config.toml
experts_per_token = 6
moe_layers = [1, 2, 3, 4, 5, 6, 7, 8]
routed_scale = 5.66
balance_bias = false
lr_router = 0.00177
norm = "rmsnorm"
tie_embeddings = false
lr = 0.0134
beta1 = 0.9
dataset = "wikipedia_en"
Below are experts of layer 5 (counted from 0) of a mixture-of-experts language model. Rows are named router (the router's row for the expert), gate (a neuron's input weights, with its number), up (a neuron's input weights, with its number) and show model dimensions 0-159. Each number is 128 + 32 x the weight over its row's rms, rounded and kept within 0 to 255. Numbers have three digits each.
After each expert's rows: a language model's description of what the expert responds to. This comes from a sample of Wikipedia text that the model never trained on.

# expert 40
router:131147111103083140082164146116161129136142137154062167139053112086104151129136198116112129059114086131130125121096165100148157164122101111137131172151139164133133173145099130096159195157077116090067062143099110154173108102144159132089139082166107150105133113166162192075141125155099125148128173183114119088210160127143152110158091194107167182174129136117138077135112095066125110145133139146116168145187062148126123094103123182094174130199142120140153123144158095167154090120119121
gate0:164123139170119152175151142111120100089133127118109138152054151087071180156155116174111171062140105156065115101118107130111142158110063137174109150123154103125102133115169075141155175158074150129086128115181111137169174093119096169064171094066097117098106152121183182109141127117126123146104086155123145131167175158164156135185113131143078117109116157168127132084144070142122139147082119087097129142148065151153198157123199135154122124190096089141100132113183134087096112143184104
up0:117130145127150120128121150164111147128151119152115124119152182193139123149150144099169193086116090093121103140142040135124130101105170188204125145109164131152177096183118108086154127054131102112077105103112128131113143035155165171102159139136118155161165139096177086143141110112132111104102149155125151090150126118139106201153155185078107131091187071129136091149169125127178105154166146091123134131127157090115108165163096189167195081106177108119155131135192098160174103109130163
gate1:145187178136085151139101109089157079135133100097115179129082135114103112123147131160115151109170090172126118110100110157151101120073115097123173053165128137129130147154095121120109130093167155143107153184046102141147098057107132149144084112128088177152142098164152202147101112074157132087089144138109191107129145147116153127172131111091082156085131095108112130144128104056116112166087089040100158154166110097132170098083144151103129169159107105172126189106162191121098134087073150
up1:150116129114158095160131084114134118073156133144132128116188080107150121144093098181142116084117124109151079161063138112110143054106127176138123170184116124181062219082135156104091158160088135151162167120122135178149139108112124185124125159138149118125162057116093096116177129090141146207133163122164125125192120126095143140125113148219161105120107128155142125180101117104135124133090168091076141080103109139135141178172117140171148088128134115143155108104094095132127173215077151
gate2:136105118128060104107130188148118172171130133080162086154101138113079092121149110116075144138144182125185068102141180090147195151064172108113119129167094124154199154132132150111133120133098103125141076109140133103070139118095139086043070092162144157141121117159123153159100098099078134152158147181118118123179145122153156157145086183097131168143123146196142088173123156077147141127159129085120146090139134109104139101132144140142070113185126176181125116131177127220085136143134110
up2:154145102114136067132135149148152113136105110103139145064093108111087119106149127126075096122079177153123129140097054143097127157169085070090088119084139159097135115150144164127077157122148161125104189158097138121139135080076166111125069151133141088159121085146202029150098172170117096118102121151143157123120200061059152123098106104120141135148151100125132160118207112143178132106135197172113142149135137141110089128096088102128139106117115115048098122139092132131077106166164086
Description: First piece of a lowercase word after is, are or a space in descriptive prose, such as situated, rich, especially, celebrated, reportedly.

# expert 44
router:083146132088119151115151134178111126167110074104136110118155176124168090125078161118167110142078143140168137138118141136126209107168138104124104155069138151102115122117186133100146188114178180129126129094148116182152101146141099111098132168125124106154147125092158080135099164162090165117049127096126140144082109144097092158108098151102119079152165155172122163144082102204041146116162132096194158122137083121135112068189128152123103135111125205067165101116155152135134065174174131
gate0:109078126110158075154163143162137143146164101148148208124125163066089151194131093196124106140055129159110117169131130055112158139139150101143111165130058096159145200143200117178185152103064145118137201084112109161144171109154147094105109140156121145141151139102157109126127145132083112145130178163076151136111058134097125204118118134131113151102133120125188145145102139105110170140181155109154125112172187174134176141142140177129126113099110175153120162155137176119113152100132148
up0:140119144100151117140126145142108143116118117115158144118130122139042119180107055188154134158078123150156082154128059091116166126135106094083132124134101129119133154071117161199196124102086118129188198108115049083152153129150138194124081145129096116152171142138128124098133124118090120133129129168129108157165124170171055119141118079099144196078189104100145204121137109105084171121135116088123092129176175166090128156165184146171132116066122122133126184155152132132130169120148118
gate1:118177148110125082079173081122110111127159080093152172113189116144116081133103154061104028103075123108145089130190188122124144104065112106112161130118088176144158157132102116135162122086134133146135121120144147083151184187113101105128123157093133126141171078071155072137148103135088139121155072115139107121103086149135152211085158154140138095165155138192138108105109145100116112122118134066161188127127137131197100201133078140111104099139116153110142137117122160058129128171143115
up1:112152117136124154158148170159176082163133149150112162172128141074117175063159154103129181149193110134065165177074127157160150165104117150174106068074181150153114126106103055120110106148104130116131148119168116112150115149096149120148123112156067138093124136154150129138089135070106153155116130143133123205121116096166175065202088123089076146087091100089102124116086132131097138135104134113081078120086208170074099082174096132122150129132116172150099141142158112152117112116068157
gate2:130120202145151113173165085100110096143105165098145111069200128093149126093072174056141172166101178104106115147135146056112163102115160129145155081118162158130101138156067097118078190124143147108152119071093133125115123133103123135189110104118160128120156126107131089096110091160069152102122181122137107134129096186144078108134132088143087151114133149079136091136120138115116091101127124069136132096102142098186144118150104103075109085154151151128166137052192091058110114131068083
up2:056185191134079114180160097124126096099160111067109107076121138138144141116102128116125132157081108126137144060117105069090151075109171117119116115068130117110086140098133151096140085098144122101146105132089142139146191117127145094110105117149190143138152121169121127158066206163169143094121093144177151144116102122152142185141125114145133105139166148086134104123198158120129147168105008053085122114061122093130150159119099130156181108111161143171167115154098125078122121104112135
Description: Middle and final pieces completing common words, such as th in anything, together, ed, s, plus verbs like said, wrote.

# expert 17
router:181104154084128137074133162178168113125150150103138119103091136136099127135137190107182089174125111158101149150077102113148121128103095084128117162117189206127063113174074128118143149106124130133107074158068132159131108153160130211066107081184122170119162139171197123145126147174102176141081093082121150095178105088134064100157157136124131171119138146132080153132078134089160105152162166156118099153164112082181142128167147162157186128145094146140172129135130084136175142145132107
gate1:115120184136148185145139145096188142075121094169185128073175122120066135110140135127161131160150131167092145077175156083075059140157158129115114159185133144113150131158084126098147072169115153200120077191124146141094198137106108131095087091088098146123168074161161117159105149185151120110161093102128093144155142166144107124112110163180169159086140160124096136147150134150170130144161075112084137133125148087102132135155165113138160094089130143125208077109169143083129098169136170
up1:131156064127114062128120126156065130178142155105068112190076146165213136149117159138120114123125149087155118161093088175195196132101096124148133094081125096180104124108162115153137172106124093055140166049135102099171052106128128133159185178155138126116102177115090130094136087078108138121114152162131149113125104101109160136151130103094088095160102095123161118117077118103095125104106171127156126126105101172131124142114092137108074148180098097150058173153097123150132137106095081
gate2:107138118136125102176115162146135066130123046126188149106144103136092180079119125175116132141106179181108126075150154108080201155123163152121124114124168199154107168162142138134149182195142160203203112145157112129113110077112093145091106141098097144135136192110121109055123111167151120108143129092111103096141144108123070082109136139105150133118174111174094190145132134156207075104189157126144100145131123097107167134111123123103134138171179144078111157126106163110080140086119099
up2:133139124148144205127103142119150106113131215125177175090109132038092130082121155153204137156181126177105112175202169148129142149126150157114099082163166162104122136125108138157099127153126141139122102072101096134093104070102092145124147084049107100122126181144130105103131098126215101112095116170139105138154159101135121129109090173134121103093175090123071144142190149153159099122100168136100131111155153158115170159123069134109110144146168136057098127098090107118119141113063167
gate3:158126092145183117130121160158119130125156192174126201128106138089089116186119112151193130158102137129184127104142155129094080089110180115177101111094137174097110179131106045130074171125157095113115169129112181092142116121121142129078091087171134117100131079127111089143095164129100129113174138135133166130155089112175133118099108096161115111108150143154173108081183093197147169173140140146173126094063103099135158151102161083083130121164086161103085157110120071133136116084201171
up3:171145098130171113129118162145124114135160188171129193139111117075090129169101104156174138142118144140157139100138153109122082060097179124194120138111133184105098171126120067141083192129159114104134159140089180093169088140117157129079117105186144122091128082132097100141084132121098109115162121120149154119159085118152110112086104102143114112088161160155170085100189096203148162188142122140162131116069134071128149148099169078076151137175074174114093166110120086138158113087171180
Description: Opening prefix-like pieces of words after a space or hyphen, often in genre or subject lists, such as pro-gressive, bi-ocides, multi, trans, pre.

# expert 58
router:148118092082128137133099149173116111162089155082113102061143097131146178141105083141109116106188120123158171124131161090070135077147155161070108068098132127085175133112159144138096053140152063158108159134136156108133131109096059154118147156187082156095123097123168091091138143074099098153134136143124172120051120142080126170114124073109133109109113098109140097148118120145131130151179111113180215151197140140108155157101163144129169148102148184116062139093128151195141181126135139
gate0:094119113125096122101119173160168088144153159123089107137076100117152072160128106161128167161162108077100175101060145147173050125114038118058081144116120142143162080089119155169187127139112203084113128132125149126116150121100106097128174131152104114088157123132066101091138134123084107125118122129142155084175122155134150153134077115179125105195114141078140116119076164059132192166121123186127103100171115158109125150129141155091112052103166107130184121123107118112173089148150126
up0:114119129135147087152114155201102116140123136170114141104153187085118222164124117099108148101144140166126110118135107110138135125161103179146121174143129067145122201130114107086095122109145140162110164127102109103119132066138176151119160115129078097180143094111145158121110165133204108102196160036084076169151142128115125130077189084113147082117101172120142142116150095125189126080076132173115158184092174089124089177128114066106140164145082136115129125163132116079108176162134152
gate1:133113151123110135195081103116141098157094158109125141087140103131104139111154133216073158120144121086130104155109097097136161068157122064148106142077135134109178140132144127087175120120142048117147044164156198148188131127106157131141154147143124120155110131158146131068102158098096158181138096107148048136111112122103103092183136081109122161140051119104132131087142129135115160167091100138099094134167145091148113123199158127130153107094157112148099122079188146108143200058131171
up1:069151115123133114065153144095092101113177121129093099198112116120180145112111132109193103131104104170122169102166197188131102224051113150089192102194136120169124108139114139138127119122097188104135170099113066118080124136147139125122115122127129111147155080089096128173165100151147131094130158133133138111147135121158132139085102184117141111135200126130111088145097110131131104067120159145139131120104146153107136125048143140115100142148096142104129154190048130140079084220109113
gate2:154130192092165126079068095117112144119148111119059203152112136114172131118134117165108116109203142084137092143123147113165124126173181107116116144144147141111140100116156091086127095175139100072132080168095159140117072109126139089070074128115097149112132160141141111160132208116177088148112114158152177119127157107169140082237111090119128126139107141159147150088137117168106134160183151108103145088181160120135115166085144137104112160162151175124168098188167160177156114139058128
up2:152128153085090101143075070148061157096175123104120210131117127128128089148121115166157149183103113133113164123116121094131169087135124157107099151099170170160177097116077207138153154083157080107127122134136123119116101151166126183132221125182173137138114141117195135116110102077131109192148139157164118150150093184082109093149118096083163110118155143149115118146082167127106158148099148160068144111102156112147107142149062148093100150130159145134176113193100098197146083165153126
Description: Final pieces of English personal surnames and place names, such as Robin-son, Reill-y, McDonal-d, Stoke-s, plus Smith, William, -shire, -ford.

# expert 3
router:116089108187091135139182146111169166115125153115140095175142109188129107109158148117080105113086152106135146073136123119175119155159125178133050081123132170158151138091065120104073169125136090100121125117134080085120076142112144109213107117172182154153197159166118113076108133145151153139161145161150141112133107100089171176143082165134149188180165162086098127106149119096142093125219142175130081177148125166113108120149102166113144140119136130141140073091101122121188088164086107
gate2:110091197156171165148179167109112189053129133107129142133132130097121114212124202087102133114113138152143151111152149193119139138145140193118173163188110124085141096128115088094114113085120126176152131101149129129136120161124117094200139079052083154103148151133133123129089075089159162122107182135106105128123116092102088119129194179104128144114135104166091134122171173157184120185132119146121131108129122153120175171101100115205110134181194142113153127135152091069130092171119146
up2:136085081103105102093105122131097054106132107153137174173127144153170092078164041211189098134123090101121122170126145065175089114096115094104060093115153121161120135104115154141154170125100102107131119133077140139140111110115156161059133139213139100108120126115137184085169139094126076117151105112104115080102133168211156112111097139119120115159138126082129148166085147099057110101107166165175145141143116123135108139166175144111104112133146150153134120106088175162172170158187127
gate3:233085175134150110099151112125128126117180140100143147152122134194103109161145179057125145103135101107131168078087120123139162152123106142124158116100110185135128111122064158146012111080077134075055080152143137067173179120136128110144127112144159164123159119182103099121151083140154156106185140150201148104134103086128141138150061108094125156144141130107145153076150100167133105145167148128130130124165138121177142109132145191141097132126139110095124078126126108200126157084108103
up3:164170145135135146137094121120118053134100091084132099125126054149140144149148098087158135194116111146153121174122136167174158148125073155111123096106193128134201118090118120142177100136169154089027186127127126125126150064150067167159123120102094102124170222137127143113135156158113172177122145169148158114139103104161159136179082137171095155074100115175133160089151124113127114137128068082167129165140138125123150123120089135182166143064141097155129082095161120107119110147152076
gate4:148101145099132105145164089153111088110168146105151148112074151145169111156149129127100154115127115156164186148083128107147116134123146136152199099111088178128123092124117096112114106087131135145143121129127123138141163113133122123255089149084052176118125169100145098104074087126143095115199132141130102125006095164109161148082111156073145102103142102115147059122170143198152154119178122118116112172127096187169113119090109134050104126115149095150088117097140147140112176121108114
up4:123148077184138119092115140117113172143123094128153139171176094127093170116113122115137101205112115119099106093163131137117153152073123151130059192170166067159110159114127106145104175120096132110116123113124124114107112187106115135030150118136188094146115073141080176135154166150163140120080133157109143188154159090126107135138161100144101181158159161125099193138070122115130151139071121142157197106144158065135144159155149114189139116137171143092195128186076100099125081095141102
Description: Proper-name starts and prepositions after of/in/from in institutional or geographic phrases, such as Army of Conquest, Prince of Condé, Republic of China.

# expert 31
router:142157141167145145144120074083092140125175118155177121186122101100119182097205150140134127059167160173096184154119081166155078160102115106155179174104141144105170165108110115079144155136109161140161154119086122160142149149139135125148140155083180169160101135114077166116147164150111110109160152130156125147121114113143163067075139175192074116142100162100121092148097144112158199086127107127117070085140118169140113124151193044116082102135133115067130112146088107120064145086112118
gate0:087152089171115143124116135116077105106144133153114156132207132151141131099121089087102097116152080176089236110159082076169081083094143070174126133079149127123185105140119080117149215144139140156142171153115042149145099128145129113148143094126154101094127141098115058126128078082140064135105097184145129151172101122124126102127093129103124124069067143137096101127152113114114152094106161174110134081114116112102160112145135193105140121113095145117073084085101064128105113133122136
up0:156089085060147174121177092105087133115077139137141140119052098053097087137103161092100144099152203048130045115107111156122189209140137125133112164153104173119079157141142166130166109099167134114050093120123153135127128118110151105133157090160117101150141147118128118163077116128120143143111150108117172114149153105135130086093132092135130137142107104142096174152191129131193076147156132099100114128138187201082126157111169100092118083073138119144170150135118154129065145113118133
gate1:147131132134059182123132132124088110089084169116141136085093096127108132138173190110140122082142162140153156074114142165145107154073152135160128119128108114157157143134179130070107167104085151096178146095105112092168194187087159087156121128111235166145144110119074142124076142123072106185138100048162141185139116092086114149159155174205080135111060130153133120104099168169097164129099154118079110139106110096077126134137133098130103108135076132117112136098122161136121143109172142
up1:127123129145221108137126154082188143120150080112109147143154150127117104129115082141150164146114086154100145162110089090115117117187111168111136112148135179154096096165084114175146101107167095138087103199169123157114077083166103159091108064100005123072086188194145097121135108176180138078105140166095139066131122159137139107141082100081147112125189159101128099145130117085133109157189125142122128115147171147155150111116152156143122124146171135147111160168178104126147102145095135
gate2:150087106124141086139092124169170167087107102154191116162072152140169109190153131065089133099065164161076109174089105071092117145124112076158169151144119159115086108089151154132138174136150172130160133118133104115121119106139149200129100108137191215093153165106092098121157143051115131071097182096129164161136159139105151119144141135168085148168122144110108170184130138116129160110072163120144146127140060139139081120157130135148124126099111103151104152090163195184124122140188121
up2:086157088151137146198131123156201107123151115092159083105209105146098180104083131118116177132147164128124121148111154124111094136142164097104113107141132163140127104140168150118084059082117162155144139108161131090132132142133164178137115133108107134120119178128163144213141150172129118118155170129174125079175126062147094112149126105130152155145197215114174094124142074124122135120083151095180168051119108111135124168091125125129124072150074149077087093154124100209173097099120114
Description: Pieces at the start of headings and infobox labels right after a line break, often the "e" in Team, Geography, Severe, also History, Personal.

# expert 7
router:119051121112154106082096104145126163121120130084114185139105134142180093160092143084137111180164098144112047160126194125154111161097105103086113136111109076065081174113145152135124121144141148133150117150140171148095140131159186159103126146153086090115093075108102185127157133128133091132129102138057148177145100192142129094157138129101111120160092134196150127133134137159102161104058062108127170140159130121118122107138115130142181083211115144053086171169129166201117156130105139
gate0:161038113143076100116133079130118091108150127093166159158111085133129138176125103172133100167165102119226094093112059098108148156153068122115145113102060140121131156121052147087094094125092161115152208085143136090089140153125156098136116116158160156170099113124160097123069190145094108132147101113131099156121109122098137126131092128060088104122135128133151169066151098063114108101138131173121136116083138145067157101128114051113129127102172161128155164155114120114080093117166101
up0:093228080111167147149115141086155179136120139146072115107155122136121124100143141141120151087117099103056172166109219118122114120147157111096088097135095096136154090076198110161131151151181089139094024195146117146116120110139106098122121134099089112103173144137121120144178072108157158098119119098140123130139139160140082146133146111160179147140150114096120111213120134178138120138148157123152102164191098135190134143148138194157096102211151133123082114088141151143125173129124126
gate1:123118117138114124129099032174124146123191148107103122118123164228172136149115151095167066156200203105127134144131147091151114151103106149130122146089077155075117115098136094124158066103153143131131108190121143146096156127162126134180118117115151087144088109131145083158171146163138103126087160139146159135186096154157146124107166156130146172131110071160235060113136128136158152104084097096103117180099159206082117147113138120123127132101132135093092130131197144174129120148135131
up1:185115102111135152051061092103153144134168129087125094185086139167163128079158152148099135154136097068113141183090118148177120155126077107134144103118204101120172131157139131133129116077151111061147136113105168099181170206138104118113153128119073159162114163181077120113133176154167147104111083162119096151121188078088154130128061122099132099146140110110115109139094139119124091159120131121156166147149122083144112179231148136132105165079098132146139114161139135086123192129108153
gate2:121033182093129089125157137152066174117155160138121145102127137180153081155145127044090094104137112145163118121154148142118106121113099143111118186113070132164153167149063092197141089161141101162127142116139131123114160090154091144173168127111087101087167126081152125136163115126094198146137163141054192154115118138122145160147133077202127193127121137160126070082135153098109154125132100105104145106141069148114068106110144097092163127100149122141125213169096161131126160108127133
up2:129132123171071148091120150111098132110100092139238134133140133087135108149092145147132131145080117109197088183098095127088106125081141100141107153082165129062126056107115141189085150107129152149163132130173117131090104105138096094125078124140154153131106158121074105135086124123164131152135151207144148127132125075136121048139142133131148138165148121094155165186102142157147115182072150144143103071119161064203167163115157132164085134129065081107145108125109076117169152103081121
Description: Middle and end pieces of words, often verb endings like ed, ing, ified, in sports results and biographies: kn-ock-ed, qual-ified, run-ning, score.

# expert 13
router:105107089150136096189124134131106183168110163125142174087066125118150123152142074127138157175087143090079139174071109156152129164165126147158159170116103078130117111077135076116117154196141164103121108188136115093129159089084072141120132109128108097114081120081117136154131130157171135111113156097139086163118116201156124115137164154086103126075073151144123170124090108151099147148104163182091193132188198111107127144158148123119130115169091147152120149093171107190074057076165109
gate1:205124141106081098122127142072141140141130122115139196086110123099153114187188128183175104138179123075111129107125145116159119111144146094178091217123095134140060137109143093140110141136150155127125196114175149101143135145135147081150068128112092093169125167152124099148116128155108139156152203128181138142160159083193097181114193153075182140117076171166145170096134095149156140106118169164129133101151131157121117100145143101122098151187120154047138146111129102066150105111158112
up1:126133168057077151135174136103130146123177138101157163097070098181075102120172103215082113179216098060134054082096101095121149121110139115128148095164062175159121135141101082128103146141125131121098117134081157105144077101145102155141056101108098105106136202183156145121156135129125109150121123139083064075125109165147167175087123162094133105120111137135163133107151132180139136153106125114156128163152120130141170167103159110126119157133106124091101090084128095109182104125182151
gate2:090118141167060164128132119084162091101121100134172166115167124124198114096149107157109126101063178146113138141109173135131138160126123183116116149117106075168079123111130071122099167085187116162079095094131140169164160122117054166148108092135041150089113184124084111168168142111118121126155169118170130125081158156140078152114153130121124164144143175074154182160155116157129139169145134120119127091069164102120190198121155151116131138100157128110089083092111110138110047144162167
up2:178124127200126131129158124141086146110146106143158111129136142115132084121091139127139141071076129093142093194126116088088146152142154099083152134137150094131157073054093148116129086082121129108143172076129072122139123146177147113091073150093115117100049112130107134122140104199071168132050183132056078129145158208136114112105139114122107138069131125111175165134167140071096145093161149142166162094132113099063110118148138144165115127112113089175074129082140131091159109123158183
gate3:172098067146113115142110108137101166128128031122111076134096129087170052174104119151144189181102133155104123159092131104161103096140121144095058112123086083093124127155137128143121123138147130164105127113124132076114151073169118089089122143092117138118104135102134147099144100068164109130098109130184131109146143167136189106152165206144107136104129092091147200142101121201109192129127201156115071114126110091164182148142144167112091099114185133171139185134137162105116170085137091
up3:081123111166194157142136119145093139078117089103117157117173176186165062145125144150069100133097115054168105174156159155111108108105175110153151091073112089138123181099145083091137174161141184176108094125195171111085061189122133147102109159131135077116098090156121122059131137140142099156168132142105174122109140118121166121120119107144169091118126164088132128111085087188082125101139131143154134117051151169111153099169108148138102129132114144150081126140067103129089179173101159
Description: Suffix and middle pieces completing ordinary English words after a short start: b-ent, 19th-cent-ury, br-other, ill-us-tration, husb-and-ry.

# expert 1
router:088176150149157109110152091135114094128114150177090083126172081120141130100102124182113122179134156113132161103105094153098076080151144137125124075047177152142096114159116119126127083174099145142142116138113100116178108070118119146134135160143201164120138152075131133107109188140104115072164102123149107063097128124192145094185132113201148141103100040147091155104175138137139111138156132120165084162136124119129188128075143155086124161085120114086032100132110115081171138130179113
gate2:130169142150124135117104149100152137114148099144157174103123171076116035153151141193198159197094128106116118150095117155129159077121092190181137149165162116153089064176103149156140170190135164154154160100170151162180116122104160119110087087119114092135120136083125123118109075052094176159127116114151107168141118140173130104090150145107129102106132121124046180158152097105117141126111121085141085100132117139114163091124101109091067131189113144150172149180109156172134093145108188
up2:073152135133156174118135144142143107116173102175128131068095123125117064199130137184162136156110111134132162117150098084111125104135101141132153116138156098144091139143068146134101128190103082146122141109120165144131061107155150093127098064098122081128159127108139096134021080094122118148089144147168085148126082133134132143051157077137159138085117153078107123185119087113114109186185164132118144101128173133095157062119127117134091167110121128166134127161098078238114095099113163
gate3:106157210132116106108111103157139101116159124165153146154111101135160085123129154102063135138112180113168125024092124104138116137064131178137072145101108107121180127121067171088111167183154113122119126090150134142095117100120155114150120093093129192057157113085179115139184166146138179139166134085164092181161182152107145140175120112118070155144075148137142105072127106098131122153099154093075142172081116100148135138086161111078135131059108145157105146138106106092127107096078163
up3:131115058083150129128112154087129128146129120097121121096150159118090207132118117129167113143126076121095115221159114132113149117213137101091164113136108137131075124163174094188146094079083119148137165190131117111148162153097128114130155138130108086173110164190094123121108082093147100115121131157076172086086094072142124111124135102160160084126180105109122121182118156159123164099157102158205114092157147195111096122112091166206143145178144074119166111153143155171145127140177095
gate4:127101153100104088168160119130104111100103106180125071094065090119147090078080123108075126199095149142134137160120105086144189093134119134171150134095090139142109138166095170138142129168077171104148135149080163145138171123149169120153167149131139123109113188098100182173088197140110117075108207163137113107133107164124136120189147102143148144103091125158158112098104132064069184135107079127131104093159098181143059122073156135152167121106204123135079162135151105104148109118169123
up4:165105161098102156091125129076056103098120083133142095120111156158154097161141130143110120153084155116148147137105127113104111142118159135077140098116147139146124101088106157148146127112071100123193148124128138114108113143168159114114177133124183162041173160148077108127124114132128098139120135139119110178152133088086127111190139122107134089119107134070152127119084145119124141208113135079113152098130085102161140131104138119084111134039187170180140184085157039156152157123255097
Description: Words inside names of organizations and institutions, mainly "of"/"on" after University, Department, Institute, plus Association, National, College, Railway.

# expert 33
router:160127075116153144083125107156070142181151130174132123143093121102148168178197092144064162128181121153074164164105068161142078111106178098156058130112106054139089150124174121141173068106156132120128201128087124070126143153119172146161147142101151152085148089128086101129113144127159082127134122096084147150147120207163112145119198095144159101054128097150085114144148132108131126182111172150185139160151105104140154142111149122127136173088123120131053124151110109115096134113157154
gate0:135128106139108098123060125131162120134114088189153201104106176086103072116148120095133065110174114136081108170103110107145184116062105130132173079084101114097109148148193130109151100127162095062120166127163123158154149136160127088143120130117101149111110121112121138092105136105118117102084076055149096119157099139166109159177136127099115125060099051157091081122147127104118116143126156148114103120164088172141090166147114175135157154160134095123010181118175090135088133091137153
up0:055153126160112114160155105109177108083108079171154185111150132111115149136106152166079091139161086121150164151105079149113147114161095139113165111114090127085150053129181087104127153072152124158109095173165119149123176059066099088053112050143211139137170136146206139143136158088159143113104167104112141125133077131134187123152137123121095145088120104106091124150095081074130097109095119094132129123153059136143166137117107128156092128082115111130105184094127072086129122134109126
gate1:118142129181198195215120158110147149188100174122143142134079122121083132122160098131149096144078103155063120160074118149131142140144156157152118177171143133183161114112080166141160118134100111158124143135099124105229146132113105141189184107128054094137127123104129090136125093111133105170117164143137091193185140133156144119147078077139159110078077097144109119137160089101149116104101149148148106128134179127154145194121152152156182087112086154206104138112151152152103151106160146
up1:138082145167094220201172150162104086079156100175076125181090118168153077168238190094089140121141148143160098117166108129116113132166152160120147165140087151147127102145144048147113155120134150155109136131183105150137096126130156094126077129130081051143154091182106125156158134145097109193181112131144098109165124105073134129128131126158140130111172098146122159169102101134166148102151090152126188097125138127138145135135090177114139114099111199130111169102177126122115143145136167
gate2:114158045125126069081120158205147133160135165142142137112054132123098157175100099110108153108132129085128199144116115161098131082108143147152139115142114102150204140073196140104145125129111097135142151187061138108119152184117143132132150192125155148095144079155068096111142114170113099169144192162129055088205107148117143118111118191109112131095111132140108139075089119137144156120157177159096145144170145065173158111125148126128092131203139167112133098120119151103103113171123160
up2:127115176131062129152136129143159122159138122097077115159125168070145152134103124104105143141090136182115078095057089128168116109110156072144080168154132126125118108166125242166134092111123146091110131161180084109141100135117125118091134108115140099122152182112071107103139161147137133132060092148090106148125074122072097141147123114085095176147145160115163150104147133117104171148137154146105101116182133142138148116125152185080169178059108134115112037109113116157156045057145161
Description: Word pieces right after St, Sp, Qu or Saint, such as Saint Me-inrad and Saint Ri-ta, plus vowel fragments inside words and names.

# expert 32
router:101145077113148144075115117109174164179122131095154150157115151157137110089116133157099162097112113120072120125115121117180097161216117156094138127159130132145073138161153174090097146111128166098099067139178127141043097077081160098091193095188103136157157138107157124117077146175112145160152156118082158094144123085136115100119160116125139097132172131163087171178120126097156082133124103094116110144124155172118096141151061169204133184118111075121182085104121098106196133132110080
gate0:129125137060136134151122109121135163105151161067037070060099104115108133178123115048187149091126195075096104058130105119113118175108104072140135105114113109103146086136111129117156113163145135142151168142093173103167213159131112105118154150083135135109109099169030064121160130135135119133113139126156136143169108210140111166143087142194125208150133131148128137097133147141113131171131141166155109114138094144152134113132146101134093121132148078132092118138093150120125100081179076
up0:086101101052087113178120130078086150086112154138179089083172083151133142142123108169092117116140187128107175153084113127180147058138140115138083166098131097081105113115118196106179069122129166117160132218138166100169128105128164099126118214128130154101139159160040154102137142118211141136121138094184149118155165149098103137150096158166119174144149154181123150113122175126103114119126132123132116146144169184134122116133123152053145161115099126153069144159109138111102155103146118
gate1:099162197107141115120162170136090148074187105129087100117148091063094144150102095150160076130152089120110163121143108152124094106113107147165110100129146131073141068170135109131117101163160105156076146125097129167092145122157088110152107144099078135127120206109140161084131078099122124127091147107148162115086133167142163200085110145144071167083132083082184140113058117155096182092112119130179094098096129171122123063099151116114150088155098161085042146139122081134130126137146187
up1:078156135092097135122198130104123127151148077083133112039164103088083177146086164146171132091136080133143171139110066143141072115122047143185130080115109131158114069151089149147109100107114131139100130168125166122137147110089086133141097139099111119125150161093122164088110103104060092129143175050147117101077098162137169174091098121153106148146144084128225141120104157134154155121098151148089113141131199160118101058095178108087107136117116140116076164159125123126099112120147135
gate2:151122080089106085112123102178085122116127110173113108084091182132123126108103156079071147145169104108133160125133174138070134173108121106127128136099113131108168121134089106126154089114125100127115141121053135145176203119166137118188166078133139125087151141091078134125132090088153119132125092150145105081117167197065162131116105083105090184113116090127183065027106123147136128116165121094203131134121121091121090111129168122116111053094124199107087131151119100154122145149195157
up2:087044117115189148116086174144127135148109056123135157135206140160132140168140166140169172105146162136113099169196108162200133121132143181182162108130132129154174153071116129090137139156122152123179135168134091153082089121188113141114103106073127108099141117089135179177141165147171161112119120150107109156128092106141081152108175174113135104128145154159111143099148110110153141088114172125094126093097185130083153197136083142129133139123070029160133116099121072166142091107138141
Description: Scattered tokens in code, formulas, Greek or Cyrillic text and long name lists, like in, commas, &, name pieces.

# expert 42
router:124131183119119062175183104138125138124159134178131207192135130164090104073131051057116105079088129148086147135084064151129172130117073175137169093108142175131123145144081106153140156113124111171168128092051129147106117137133157123133105064119137118100128077136105136149169090114158142120165188107088160117147143138157094128183092099120059154170115094155128062094115155101129127166095168147111133138164136127165149085172139155077175135165120150139133141093096118125091094151103166
gate0:186129151197137089144159105206100106116081097152120124199157142148098141153178108153129111145125195160146112084112156154150109174109132110102122118125100199106115090077110127145148115136112152181163134132093111099072124132082097201133106100131099099088176118118095136165183100131071072119099091157089138091175128143163134151159126116163066101049151154115155094156172071111106126143130126147133077103140120123144146097093217170098125128161077162138085137124123144109153106080087126
up0:098084137126050174043111179155116175104138138161131103104131151159108108128063157122094136097159098156167155113149143108146164149107111166077152171151127133190173132128094133164129100200119065140114100151099155140090147112104169168107125103168087155117113160126129070144119112104145164168151154135153172193118144062114118115135084138124182095121157064095106142139122163140101128082104211185161132107092125063099157143094135111122139149133183087124200120115131061114127145151117159
gate1:137162214129178173163161189131101174120127220122195124092140121173093143115139054126130112151110153096136117113116145141185128145118156170192080144123141107142115152112120095140111090170125130132092153150147110103173145158131126167125078124141111132084125128156155110137108114117159134121160114116141103106143198177107100152152137110114149146066128125137146104078116063094149114104191132095131125170195148123175120132119074148146179095074106162183079047158105072108161082171096157
up1:121166205119182188157136170147135177095114214119193075075148092162100162101154075140124138133130145122113139130124148152172117187104128144189074165116182132134144117163118098144106097118106144154104171157161104090151153153171101163152074118128104148071139140130160100126128110120158142141144125127121145070112168145127105155161138145161118128107090119142128131044099103106150109104186118137114144173174126107155125143079123113133175100054121154179106065149070034103174141159142151
gate2:149169162123116132121100113121108133122063130095150203088193199163166124101137113166159112125096101155176155163156131147123196090087117117076163138140081118156080160119152093134150095126125123170135117126113153196129135113112130140098073115119116138098129170194152185125111098101121126129136172142096141101147124067228163097158182176085120118101095109148127143123142158107110136077100144033133093097097147161117135108063127163135141112160128141169079098101095108163052146129143171
up2:176177183101103125130098139125101139121068138137167185114182211134173132075123101141153106115095120135184142142156118138139183132083109112086152144156079135160111159137155116133167100109112125152144115132070163203121146110108107145119074134127125130091138143188193146114118118119092120160121176162083123117155114057213158097154140156085121119086083121150120181139131151143126169118136147043138052123083147152120137098069115179118136119131116144130091102091086126173057162121140180
Description: First consonant or stem piece after a prefix like pro-, con-, re-, or a word-initial sp, p, c, as in pro-c-laimed, pro-g-ress.